From a checkpoint of a small mixture-of-experts model trained on Wikipedia: 608 tanh GELU neurons an expert, a variant of Adam for the experts.
Below are experts of layer 11 (counted from 0) of a mixture-of-experts language model. Rows are named router (the router's row for the expert), up (a neuron's input weights, with its number), down (a neuron's output weights, with its number) and show model dimensions 320-383. Each number is 200 + 30 x the weight over its row's rms, rounded and kept within 0 to 999.
After each expert's rows: a language model's description of what the expert responds to; "gets" lists some tokens that make up at least twice as much of what it gets as of all text. This comes from a sample of Wikipedia text that the model never trained on. Tokens count by the router's weight.

# expert 4
router,165,169,231,196,263,244,209,212,221,173,219,215,178,190,223,186,228,199,170,211,226,255,196,217,223,213,236,185,132,160,180,195,174,180,189,197,186,169,132,146,234,249,256,209,161,207,221,240,221,225,203,211,205,134,179,238,198,231,175,289,162,226,145,202
up0,200,194,170,199,197,162,190,201,218,177,177,232,149,229,190,193,173,261,228,175,150,212,234,224,179,210,193,212,171,152,204,216,217,236,170,209,249,185,189,214,217,205,200,237,212,213,200,147,265,142,184,214,220,197,236,175,212,237,206,219,232,190,202,205
down0,186,207,191,158,208,205,157,212,199,163,217,186,211,223,184,248,193,209,183,236,158,249,202,180,197,243,210,192,235,244,215,240,205,237,202,223,226,177,190,184,217,181,226,208,189,247,164,205,207,221,219,261,184,181,152,177,194,136,179,145,155,230,227,166
up1,197,199,201,171,234,115,299,215,234,223,211,165,175,190,222,200,178,207,194,180,197,247,191,263,183,174,286,170,163,215,230,235,193,191,205,197,191,205,198,229,191,182,234,181,192,212,215,214,249,208,216,158,237,187,237,229,200,221,235,204,268,209,228,190
down1,191,200,229,234,202,217,190,163,223,241,195,216,227,205,164,181,149,205,156,147,209,265,184,229,157,241,167,166,147,157,220,183,153,133,190,272,153,203,186,205,193,123,149,219,187,217,179,220,207,195,131,174,174,222,198,235,233,198,148,257,153,165,190,197
up2,214,195,186,235,205,141,191,236,176,210,192,180,231,228,173,210,192,229,214,214,213,194,171,208,207,236,208,241,179,189,207,188,240,175,245,204,211,229,166,205,269,221,226,184,226,201,147,202,210,141,225,253,208,216,156,225,207,151,174,203,194,242,191,201
down2,175,169,210,179,161,201,154,209,225,187,236,105,199,173,237,184,192,197,234,186,211,159,235,185,191,204,239,247,245,210,180,152,212,159,203,202,194,155,181,201,203,190,214,153,195,201,235,201,142,197,210,164,209,200,183,191,215,173,243,173,220,232,256,169
Description: Place and building name words and sentence-ending periods in text on architecture, streets and venues, such as Avenue, Station, Stadium, railway.
gets: "\n\n", ". ", "a ", "The ", "s ", "City "

# expert 11
router,178,211,105,186,167,209,185,230,184,136,250,257,185,255,240,205,223,262,178,219,184,204,186,163,222,182,168,173,165,176,189,174,207,195,196,166,200,211,147,186,216,194,171,231,174,212,213,225,183,181,270,178,262,139,194,219,204,260,216,187,219,171,158,168
up0,146,162,219,200,178,254,206,190,159,223,229,181,258,157,205,207,254,156,192,213,186,170,163,189,115,235,167,244,156,249,210,220,219,158,217,207,160,210,219,140,209,195,227,267,191,198,218,193,198,179,183,225,149,202,206,215,154,137,242,234,160,217,207,168
down0,226,147,246,195,205,175,191,204,234,301,186,146,226,172,204,172,222,205,213,177,164,184,166,197,218,237,238,219,191,217,215,169,176,194,206,194,146,215,238,212,188,72,237,214,259,216,239,216,222,202,167,169,175,337,231,205,234,159,210,178,208,236,203,190
up1,238,214,214,242,232,153,180,189,203,209,177,201,221,182,207,192,209,240,240,214,224,169,201,155,211,243,154,200,182,219,224,222,254,223,206,244,205,137,154,250,180,221,213,209,228,185,198,119,167,204,194,213,160,183,158,144,208,215,204,232,215,162,179,213
down1,227,177,139,225,199,196,203,199,231,174,201,236,199,222,184,225,176,187,210,201,262,236,188,232,162,167,138,178,207,173,178,136,203,194,221,181,182,181,244,172,225,257,172,157,181,208,195,173,184,199,152,263,193,190,198,174,204,222,191,196,259,192,256,199
up2,207,163,207,226,183,196,185,178,177,144,217,179,226,185,219,181,177,205,244,175,220,169,212,140,213,193,214,173,170,201,207,223,159,207,196,167,211,155,201,215,170,199,235,150,216,205,221,235,261,229,223,277,221,198,194,189,158,252,173,270,188,219,180,208
down2,214,185,176,167,179,222,199,269,119,249,154,173,207,157,163,197,235,204,178,173,224,131,241,192,207,216,183,244,180,189,188,205,237,196,245,212,180,176,167,193,193,181,229,212,145,225,187,253,181,201,193,177,186,226,236,224,208,249,189,232,214,201,199,144
Description: Colons, semicolons, quotes and list dashes that separate infobox fields or list items, such as "Other names:", "; WIG 1R".
gets: ": ", "\"", "; ", "- ", "); ", "): "

# expert 14
router,179,175,198,182,162,180,275,248,158,127,220,215,191,247,230,170,162,214,248,188,198,218,193,175,199,249,176,165,162,185,176,215,170,216,195,218,234,194,136,149,249,293,199,238,185,151,236,152,191,217,211,153,233,68,202,254,168,239,193,250,217,169,208,153
up0,207,183,186,203,206,184,227,132,171,190,154,194,254,267,192,201,182,176,208,167,258,221,187,221,254,200,280,199,191,170,175,210,207,186,233,164,243,138,184,231,226,265,143,169,231,230,181,176,186,201,222,251,209,205,210,158,216,177,241,219,193,203,153,207
down0,226,201,147,225,175,266,157,230,276,172,239,221,163,211,197,220,137,199,197,210,205,202,194,204,213,236,177,213,210,230,249,265,198,216,233,190,206,206,175,218,177,264,258,190,171,210,268,233,260,202,178,183,162,176,224,176,150,277,215,168,203,266,209,209
up1,154,171,210,217,207,246,247,173,187,147,206,320,206,193,165,167,228,168,108,204,199,186,167,207,171,266,160,196,204,239,237,165,217,265,211,214,170,201,215,233,302,202,196,210,138,216,203,172,154,183,228,168,195,180,231,238,210,186,190,217,200,199,207,178
down1,246,234,214,240,188,171,212,210,198,258,213,217,211,274,218,253,191,197,218,169,237,205,207,222,205,248,206,145,199,130,147,248,190,218,196,222,226,215,178,181,159,329,215,233,176,191,233,131,294,220,218,207,181,174,154,225,181,208,195,168,207,235,199,160
up2,211,182,219,216,187,247,207,230,212,214,228,161,219,233,230,152,180,225,194,231,222,193,232,205,235,162,224,202,195,167,223,196,197,235,159,203,190,194,191,236,164,218,204,192,180,147,239,155,220,209,192,184,237,195,186,157,168,247,194,295,214,195,197,196
down2,212,159,139,215,184,163,177,118,232,212,185,196,199,179,175,201,237,170,217,238,156,166,166,197,199,201,167,164,226,186,192,160,178,214,233,150,187,217,166,184,172,173,198,207,206,176,171,202,171,177,286,239,201,209,216,320,236,192,265,179,183,268,218,178
Description: Pipes, line breaks, dashes and separators that shape tables and infobox lists, such as |---|, ′, Votes, Population, •.
gets: "| ", "\n", "- ", "(", "|", "/ "

# expert 10
router,182,181,163,190,220,217,170,189,183,187,247,185,189,221,235,140,250,240,207,204,173,220,204,167,216,204,191,162,177,213,214,231,241,158,208,192,248,222,118,164,240,259,244,225,192,220,226,225,200,225,247,192,222,122,148,242,198,240,237,207,196,181,213,167
up0,232,149,235,198,164,203,231,203,240,229,231,176,199,187,183,230,225,197,195,192,188,169,202,194,231,210,238,189,213,208,163,212,225,219,216,230,227,168,204,215,239,196,234,227,231,252,169,243,236,231,263,194,212,181,159,218,262,194,166,192,160,201,199,207
down0,179,192,219,167,186,245,177,169,228,213,180,212,249,197,182,232,189,185,167,204,187,218,198,173,150,241,149,157,194,218,190,186,226,228,183,173,236,219,184,212,204,144,190,154,227,175,237,224,155,207,187,184,160,245,198,200,267,191,188,178,197,206,202,268
up1,220,214,251,171,219,188,219,177,172,187,176,153,201,137,216,177,152,181,250,225,229,214,165,210,163,156,217,272,201,201,164,229,192,228,170,203,196,243,223,174,148,208,213,254,234,199,190,224,236,237,254,170,140,205,179,213,203,201,227,177,238,241,122,225
down1,210,215,180,247,194,174,217,184,195,194,222,211,184,220,203,193,140,217,142,219,197,183,192,194,160,213,175,174,211,233,229,207,187,200,188,219,245,220,239,202,214,208,188,241,195,207,212,215,159,167,155,217,254,210,185,171,147,207,199,174,168,186,160,218
up2,213,203,188,193,151,178,218,240,147,211,228,216,214,277,214,265,178,232,241,250,242,218,179,186,171,208,263,209,126,236,214,171,207,160,211,202,193,191,197,208,227,196,201,190,178,279,223,226,212,215,224,210,177,211,220,210,183,160,248,194,158,187,205,228
down2,206,205,193,216,211,157,232,232,202,214,142,211,192,156,179,195,232,210,135,194,207,189,205,189,217,211,229,207,175,94,138,253,284,215,175,262,175,196,178,182,226,208,214,205,204,172,193,224,206,190,184,189,196,233,191,168,205,218,196,232,204,194,245,215
Description: LaTeX math symbols and formula pieces, such as backslash, braces, _{, $, plus connectives inside technical or chemical descriptions.
gets: "-", ", ", "and ", "of ", "\\", "/"

# expert 15
router,185,193,196,201,216,171,199,233,221,178,282,219,206,230,209,139,250,172,256,202,250,173,210,168,236,221,155,186,163,183,235,202,239,235,233,239,211,197,130,141,224,286,192,216,171,201,200,202,205,190,213,220,214,84,221,226,201,208,214,190,207,191,177,191
up0,184,182,230,208,168,214,203,225,151,190,183,211,215,200,224,193,165,243,199,189,185,200,157,149,205,288,245,201,228,192,207,216,234,221,286,216,166,252,194,206,283,213,232,145,238,232,178,212,229,176,247,150,230,196,160,223,199,169,192,213,190,164,194,158
down0,190,183,234,187,222,153,192,203,221,220,207,198,195,235,281,227,234,239,150,187,207,229,141,146,235,209,251,201,157,187,214,182,194,218,225,162,252,184,237,170,207,201,178,238,237,175,194,175,170,165,198,250,206,151,205,150,190,220,234,239,249,250,175,224
up1,256,240,188,176,179,145,238,229,175,178,222,245,198,206,187,180,144,198,171,219,178,169,205,190,245,236,222,191,224,159,157,179,189,187,211,233,171,199,227,214,212,216,206,178,149,200,203,172,203,229,188,139,194,156,141,225,215,167,168,213,216,226,208,167
down1,194,167,221,181,196,212,208,178,241,227,178,250,169,188,153,191,195,236,136,218,201,266,189,197,226,211,216,239,206,165,197,228,193,196,176,211,214,222,221,155,176,135,151,156,186,216,220,186,154,161,139,178,131,153,208,233,181,185,172,254,211,186,171,225
up2,200,205,210,175,225,228,164,182,188,175,209,193,178,197,293,210,167,156,183,200,124,212,188,218,194,199,197,227,242,239,213,193,171,225,171,160,238,178,182,231,246,225,174,143,180,180,211,272,225,220,202,141,205,182,183,184,280,167,201,186,195,192,271,198
down2,189,189,181,193,160,213,233,183,206,192,217,218,208,129,193,148,188,195,205,182,249,234,213,234,174,247,228,210,222,225,207,187,195,197,163,245,194,239,189,140,219,227,198,196,207,253,209,221,171,176,173,151,220,170,205,176,160,224,224,250,190,158,206,133
Description: Single digits and periods inside numbers or parentheses, and raw byte pieces of Japanese, Chinese, Cyrillic or Malayalam script.
gets: "1", "2", "0", "4", "3", "."

# expert 0
router,203,199,220,224,200,155,206,210,166,132,237,256,167,243,213,168,159,235,190,209,171,202,181,197,213,230,240,172,203,173,194,210,245,244,219,197,226,214,168,163,227,295,246,233,157,176,179,231,249,235,231,147,246,100,190,184,209,214,218,272,185,204,203,158
up0,219,158,185,218,230,146,185,202,166,200,260,202,186,173,218,201,275,237,219,220,225,183,236,196,223,227,194,254,179,238,254,141,248,190,205,161,211,191,177,232,214,188,219,176,223,181,181,212,194,190,156,213,214,190,188,191,228,178,183,235,253,173,205,136
down0,184,201,167,209,177,180,194,238,169,204,235,294,270,185,156,210,164,177,198,170,198,253,210,173,190,186,182,217,197,120,195,221,201,227,229,149,158,225,241,238,187,188,165,234,197,191,230,209,174,234,190,216,253,168,191,254,161,226,164,252,190,139,194,195
up1,102,203,223,169,200,193,199,212,171,171,217,284,224,195,206,188,188,188,193,256,233,223,180,194,187,188,191,242,196,201,240,231,210,176,210,204,168,211,186,203,188,209,134,199,186,223,193,199,191,190,222,179,203,226,264,211,154,184,186,157,211,204,146,173
down1,219,174,233,134,217,207,208,128,226,204,151,246,188,197,187,181,254,141,183,175,196,221,237,205,193,201,158,178,176,158,207,196,213,218,165,183,145,223,199,199,168,214,195,241,195,214,216,151,168,211,161,163,211,182,197,156,178,188,206,217,238,201,188,205
up2,232,190,215,203,198,184,195,159,228,189,227,198,219,260,239,219,213,218,191,192,245,130,206,187,204,176,198,217,190,184,150,246,243,160,195,183,193,222,186,221,215,201,231,200,194,240,230,242,236,267,192,189,252,218,184,165,239,223,168,229,166,147,203,205
down2,138,208,178,182,226,210,205,232,161,203,159,187,215,186,213,218,192,168,204,145,143,233,191,194,220,196,154,212,236,210,170,206,224,200,199,210,229,229,229,211,155,216,211,214,239,192,177,180,215,173,204,192,204,168,142,203,210,206,220,143,220,237,160,168
Description: First cells of table rows and list items, such as years (196, 201), pipes, and infobox field names like Candidate, Preceded, Phylum.
gets: "| ", " ", "201", "by", "200", "202"

# expert 3
router,175,204,227,218,176,229,214,219,173,208,223,223,174,223,234,183,184,233,179,245,213,241,189,146,257,209,223,210,172,185,184,203,153,175,158,173,210,226,124,223,236,221,211,227,182,263,234,237,197,207,248,184,238,146,185,189,200,207,238,225,179,167,169,188
up0,237,193,220,193,182,199,233,241,145,208,211,192,213,195,169,160,204,290,183,170,224,167,211,229,218,210,139,159,198,190,254,219,246,236,203,212,159,186,191,194,178,226,244,203,172,193,228,190,177,202,226,233,272,189,230,199,219,236,186,196,189,203,186,186
down0,204,216,195,256,229,159,244,229,204,282,221,181,205,183,163,150,218,182,209,170,193,222,169,170,187,189,183,229,124,206,218,265,179,240,128,215,112,220,241,119,180,171,192,206,171,225,206,161,222,207,197,190,128,246,183,173,220,126,192,189,199,200,182,192
up1,204,151,182,163,222,228,221,189,237,208,171,211,195,218,232,163,244,233,250,225,188,211,240,182,186,293,239,178,201,186,213,165,204,203,232,203,172,174,178,204,208,192,157,257,245,198,135,182,187,209,248,215,179,204,230,261,238,232,241,187,184,162,174,153
down1,147,205,188,182,185,137,178,208,191,181,204,183,198,157,264,223,191,191,211,205,180,236,222,240,213,114,218,163,199,241,263,143,207,166,194,175,184,145,183,205,189,277,183,173,225,239,198,224,179,172,202,184,183,193,153,212,158,195,225,209,176,179,200,154
up2,145,226,191,185,236,176,242,179,178,203,215,155,164,196,152,178,218,144,186,211,192,209,205,186,229,203,188,203,180,174,199,220,169,184,227,148,153,168,228,207,181,222,241,276,239,159,279,224,180,213,201,187,201,192,174,222,227,217,211,228,193,236,238,229
down2,235,216,228,207,161,184,193,234,188,182,196,233,259,228,198,172,187,177,265,191,139,189,184,172,160,202,225,169,129,247,184,215,217,154,189,236,226,138,169,244,191,212,206,202,193,217,131,243,226,189,251,184,182,151,218,227,240,188,200,153,219,164,183,190
Description: Function words and people nouns in story-like prose and plot summaries, such as there, him, a, killed, police, troops.
gets: "a ", "s ", "her ", "his ", "and ", "there "

# expert 9
router,184,140,183,204,181,179,216,233,188,138,239,276,210,196,228,171,212,218,209,227,191,171,197,158,246,171,170,179,177,175,190,216,186,261,191,168,201,178,128,189,225,209,203,195,190,175,262,210,156,218,234,189,208,139,221,197,185,243,221,222,201,229,186,203
up0,245,188,252,208,245,225,163,174,189,191,207,230,202,322,238,167,238,230,205,193,231,170,218,183,245,177,221,203,173,203,204,184,224,204,246,181,205,175,213,174,248,192,266,217,245,220,246,202,192,171,154,154,205,216,207,177,199,172,217,227,178,149,204,193
down0,221,226,204,228,213,203,247,208,209,269,205,141,153,154,182,178,196,194,191,204,228,183,179,176,228,220,190,201,175,183,241,233,233,179,150,234,223,191,207,200,230,18,162,179,209,174,174,195,159,178,291,206,143,235,193,183,200,206,138,213,213,151,233,204
up1,193,224,216,216,184,200,213,205,213,226,169,194,238,218,233,226,181,155,198,199,228,192,211,217,226,205,245,202,209,215,129,190,261,213,186,128,204,161,243,174,194,193,208,191,209,219,250,241,179,170,217,184,204,212,188,209,284,239,223,192,206,239,133,200
down1,189,241,191,207,197,135,206,188,219,273,225,218,186,212,182,198,189,211,231,243,228,195,205,173,164,206,181,202,264,198,230,171,179,199,259,208,179,192,171,226,187,99,179,170,175,185,222,161,203,226,195,184,210,250,205,203,206,178,177,257,248,203,212,166
up2,222,176,190,235,181,203,179,218,187,188,220,183,189,221,185,166,222,251,250,156,195,221,242,228,225,250,187,170,201,150,201,197,193,157,166,166,188,188,162,171,197,216,189,254,202,231,194,221,223,181,241,217,280,177,198,231,125,193,210,174,158,232,164,212
down2,205,186,233,192,248,246,197,153,183,219,137,266,209,174,227,161,199,233,196,176,208,226,154,186,215,186,131,160,161,148,226,164,190,210,144,243,164,155,186,170,174,104,217,199,202,178,181,193,213,217,206,223,255,207,191,183,194,197,200,172,188,182,164,208
Description: Common prepositions and auxiliaries in narrative prose, such as in, to, was, during, from, became, often right after a verb or subject.
gets: "in ", "to ", "was ", "is ", "of ", "from "

# expert 5
router,211,203,218,214,173,184,236,231,153,139,260,224,176,241,229,188,225,232,190,206,209,245,161,203,234,222,233,232,183,168,172,184,199,158,228,220,199,238,180,133,217,265,221,211,181,227,215,183,206,250,230,199,226,117,167,179,239,182,256,163,171,157,194,166
up0,200,206,157,221,235,226,210,255,171,182,185,230,253,198,154,177,219,203,192,193,248,201,223,215,154,225,236,199,186,230,190,198,217,213,209,186,183,260,191,232,230,192,207,155,186,171,214,202,157,127,204,224,230,197,206,128,224,232,176,235,208,217,160,149
down0,233,175,207,245,211,204,232,210,166,205,206,230,208,156,162,181,239,212,232,196,220,115,163,225,179,157,211,145,227,168,204,197,212,183,237,213,197,165,186,212,151,168,157,213,241,223,195,181,208,190,176,212,252,179,166,234,162,169,188,202,210,182,217,166
up1,227,238,212,209,190,178,243,229,184,191,191,220,183,239,227,180,196,243,213,205,212,249,144,236,235,210,160,203,202,203,113,157,222,219,192,165,203,215,148,211,219,192,217,193,188,218,181,151,197,218,209,194,195,202,186,155,239,173,237,193,201,176,226,173
down1,219,250,191,183,212,223,201,199,196,190,189,244,197,194,175,187,242,187,229,256,215,171,206,166,181,221,234,189,236,200,211,237,152,191,186,184,247,164,207,206,248,215,197,206,176,192,215,176,239,196,159,166,222,180,186,222,204,186,185,203,172,198,185,245
up2,179,211,143,196,202,233,244,246,213,189,197,244,221,184,214,212,207,177,184,207,220,219,170,237,162,204,239,221,194,186,210,205,209,212,211,212,170,232,211,218,174,191,247,198,206,166,267,189,214,239,205,199,255,188,207,199,213,171,193,222,215,197,184,132
down2,217,191,189,177,278,235,206,197,210,163,201,220,214,208,209,273,198,166,251,181,147,218,180,214,264,153,228,133,177,171,204,148,193,207,218,194,236,214,185,236,167,251,226,156,215,176,206,257,143,166,185,209,204,196,168,248,156,206,180,222,214,233,171,131
Description: Table pipes, scores, dashes and country codes in sports results tables, especially tennis, such as the dash in 6–3, USA, Clay, Championships.
gets: "| ", "–", "0 ", "1 ", "2 ", ") "

# expert 6
router,163,194,196,215,203,200,235,220,201,193,233,210,234,219,227,188,235,220,225,195,198,190,239,196,228,219,221,207,158,149,167,211,220,224,164,155,230,162,108,159,239,287,226,204,168,192,222,208,202,249,221,218,194,115,162,215,198,206,187,216,218,178,209,199
up0,205,233,164,192,186,204,190,279,177,148,211,188,144,218,190,165,179,188,253,222,241,171,189,143,197,213,211,202,167,209,191,206,199,154,205,163,153,196,207,217,188,206,206,258,182,173,191,184,181,234,184,198,232,185,220,214,236,190,169,226,128,192,205,166
down0,168,216,231,269,230,235,228,144,245,205,186,231,168,147,208,225,142,162,223,212,249,228,219,217,233,190,195,253,197,269,186,154,191,187,200,224,212,195,182,197,155,227,191,134,143,212,183,191,194,236,185,226,242,230,128,208,167,233,160,224,212,206,218,145
up1,208,200,174,231,229,179,234,242,188,209,180,153,209,157,152,192,209,217,177,224,239,190,173,170,226,191,203,207,203,187,171,266,187,201,263,190,173,231,218,208,209,239,148,252,201,219,165,195,235,198,272,192,228,175,200,238,211,148,239,193,214,193,209,232
down1,205,256,204,224,214,231,185,259,196,214,174,217,235,227,186,246,229,190,216,194,169,198,201,132,242,210,238,221,249,237,210,231,187,227,180,178,216,208,201,235,245,193,215,171,257,157,242,189,208,167,195,208,143,205,209,243,210,184,165,182,214,226,174,210
up2,214,233,157,202,234,157,193,209,217,207,238,200,199,271,188,197,279,188,232,180,218,191,243,206,209,213,129,222,152,202,234,190,242,150,167,129,160,172,187,160,241,218,201,213,181,207,232,181,163,208,174,191,173,179,193,215,173,215,184,232,194,179,176,209
down2,207,169,193,207,167,234,183,236,220,193,214,217,219,224,181,199,208,205,154,262,185,181,199,188,221,214,207,139,159,272,223,118,247,254,184,193,199,230,184,234,160,209,166,205,196,151,179,188,193,213,137,195,189,192,169,214,231,230,212,158,220,250,136,146
Description: Periods and commas ending sentences, plus middle pieces of place names and month names, such as Port Val(e), Brid(g)eport, March.
gets: ".", ", ", ",", "'", "an", ")."

# expert 7
router,186,202,189,161,169,179,262,249,230,139,239,210,174,259,211,203,225,242,206,178,182,235,200,181,238,210,179,175,177,154,189,210,186,223,201,196,156,164,134,204,163,235,204,189,151,184,201,216,232,206,231,164,255,134,167,239,204,225,232,233,142,181,188,155
up0,201,173,244,168,259,168,202,229,195,190,161,193,208,130,208,163,163,208,273,192,199,168,219,217,207,189,173,189,209,181,182,213,187,176,219,205,212,155,196,154,200,203,205,173,228,225,177,228,157,230,187,186,152,186,158,228,180,213,221,196,218,193,172,181
down0,223,187,212,206,212,190,193,197,220,213,228,175,217,236,199,180,222,222,192,201,202,222,214,176,162,235,199,234,189,206,170,180,178,168,145,156,247,207,185,200,167,267,185,229,189,188,176,215,193,214,228,174,229,114,192,252,184,180,202,204,177,199,211,125
up1,156,208,211,139,191,216,178,252,187,198,201,226,236,243,232,198,225,216,192,159,172,188,208,193,239,214,238,213,130,196,168,319,236,242,245,201,249,216,215,167,224,223,218,202,159,184,186,234,220,246,173,211,209,176,172,184,179,167,161,208,210,232,190,214
down1,218,187,156,203,216,196,207,170,195,230,184,140,197,194,216,230,202,229,238,161,184,220,220,159,146,191,210,147,202,148,174,176,202,194,174,202,183,194,192,183,240,153,211,202,172,245,222,180,249,155,235,199,227,215,220,162,195,188,210,182,186,221,198,203
up2,203,218,224,189,207,162,186,249,211,176,206,192,227,172,205,155,198,191,180,158,245,249,200,164,182,242,156,182,204,160,152,245,191,253,245,149,241,200,158,211,189,197,236,206,194,227,209,138,128,191,197,232,129,190,183,164,199,204,211,192,206,190,172,181
down2,197,188,213,269,182,197,219,223,233,274,208,212,217,219,219,235,209,186,207,220,235,189,212,217,221,183,237,181,231,176,266,205,185,172,150,214,218,186,220,197,188,144,143,184,190,197,194,168,120,199,221,199,152,165,231,212,229,143,209,208,204,159,214,205
Description: Wikipedia section markers (==, ===) and "on"/"of" inside institutional or organization names, plus "On" opening date sentences.
gets: "on ", "==", "of ", "===", "== ", "On "

# expert 8
router,214,189,233,161,230,221,235,270,207,156,259,189,148,205,244,164,250,221,205,192,292,200,146,177,247,174,240,207,185,140,256,227,179,173,187,174,205,217,181,229,175,241,173,214,146,237,255,233,222,220,258,189,242,169,182,205,167,225,179,194,219,212,145,155
up0,208,220,148,247,156,237,278,213,156,218,167,238,219,250,190,289,198,245,222,225,230,227,134,236,172,231,189,204,209,149,203,152,210,191,194,180,234,223,162,195,254,200,206,242,158,193,251,214,254,169,206,259,190,194,191,199,231,186,204,170,160,165,261,216
down0,164,223,230,189,236,236,234,231,175,227,218,191,205,191,224,205,197,215,192,227,212,237,199,189,195,176,154,201,191,191,201,200,162,155,178,260,266,214,194,210,223,167,218,196,148,215,193,166,185,146,162,214,190,204,161,174,224,207,212,210,185,244,250,226
up1,237,229,186,224,180,207,221,225,163,208,197,226,208,235,172,244,207,195,146,234,220,184,169,175,212,218,154,179,196,189,152,220,161,249,212,153,161,196,220,233,219,182,176,262,161,214,206,177,170,179,216,206,226,194,132,202,243,172,174,210,187,191,211,218
down1,188,196,168,188,201,216,201,179,215,184,204,215,208,190,216,208,135,203,241,154,144,240,225,158,194,156,190,186,214,164,190,243,200,184,237,162,174,180,170,208,184,201,207,171,201,216,254,209,170,256,235,225,178,164,184,179,223,214,184,119,253,245,176,166
up2,194,167,205,179,196,191,191,207,215,129,179,198,256,211,243,204,219,160,234,183,178,149,217,155,204,169,180,238,191,209,276,208,177,224,219,114,181,216,161,188,223,208,153,177,222,230,210,191,232,177,235,253,251,196,184,197,227,208,200,193,218,166,202,223
down2,192,204,232,187,163,168,163,248,174,162,193,194,176,207,156,203,187,222,227,200,220,162,144,179,190,195,221,193,173,184,264,177,215,191,231,250,186,180,167,211,181,289,176,218,219,246,225,274,244,193,202,262,198,154,176,230,172,211,207,191,188,186,197,203
Description: Nouns and articles in text about films, albums, songs, books and TV episodes, such as film, album, episode, released, titled.
gets: "The ", "the ", "\n\n", "s ", "film ", "("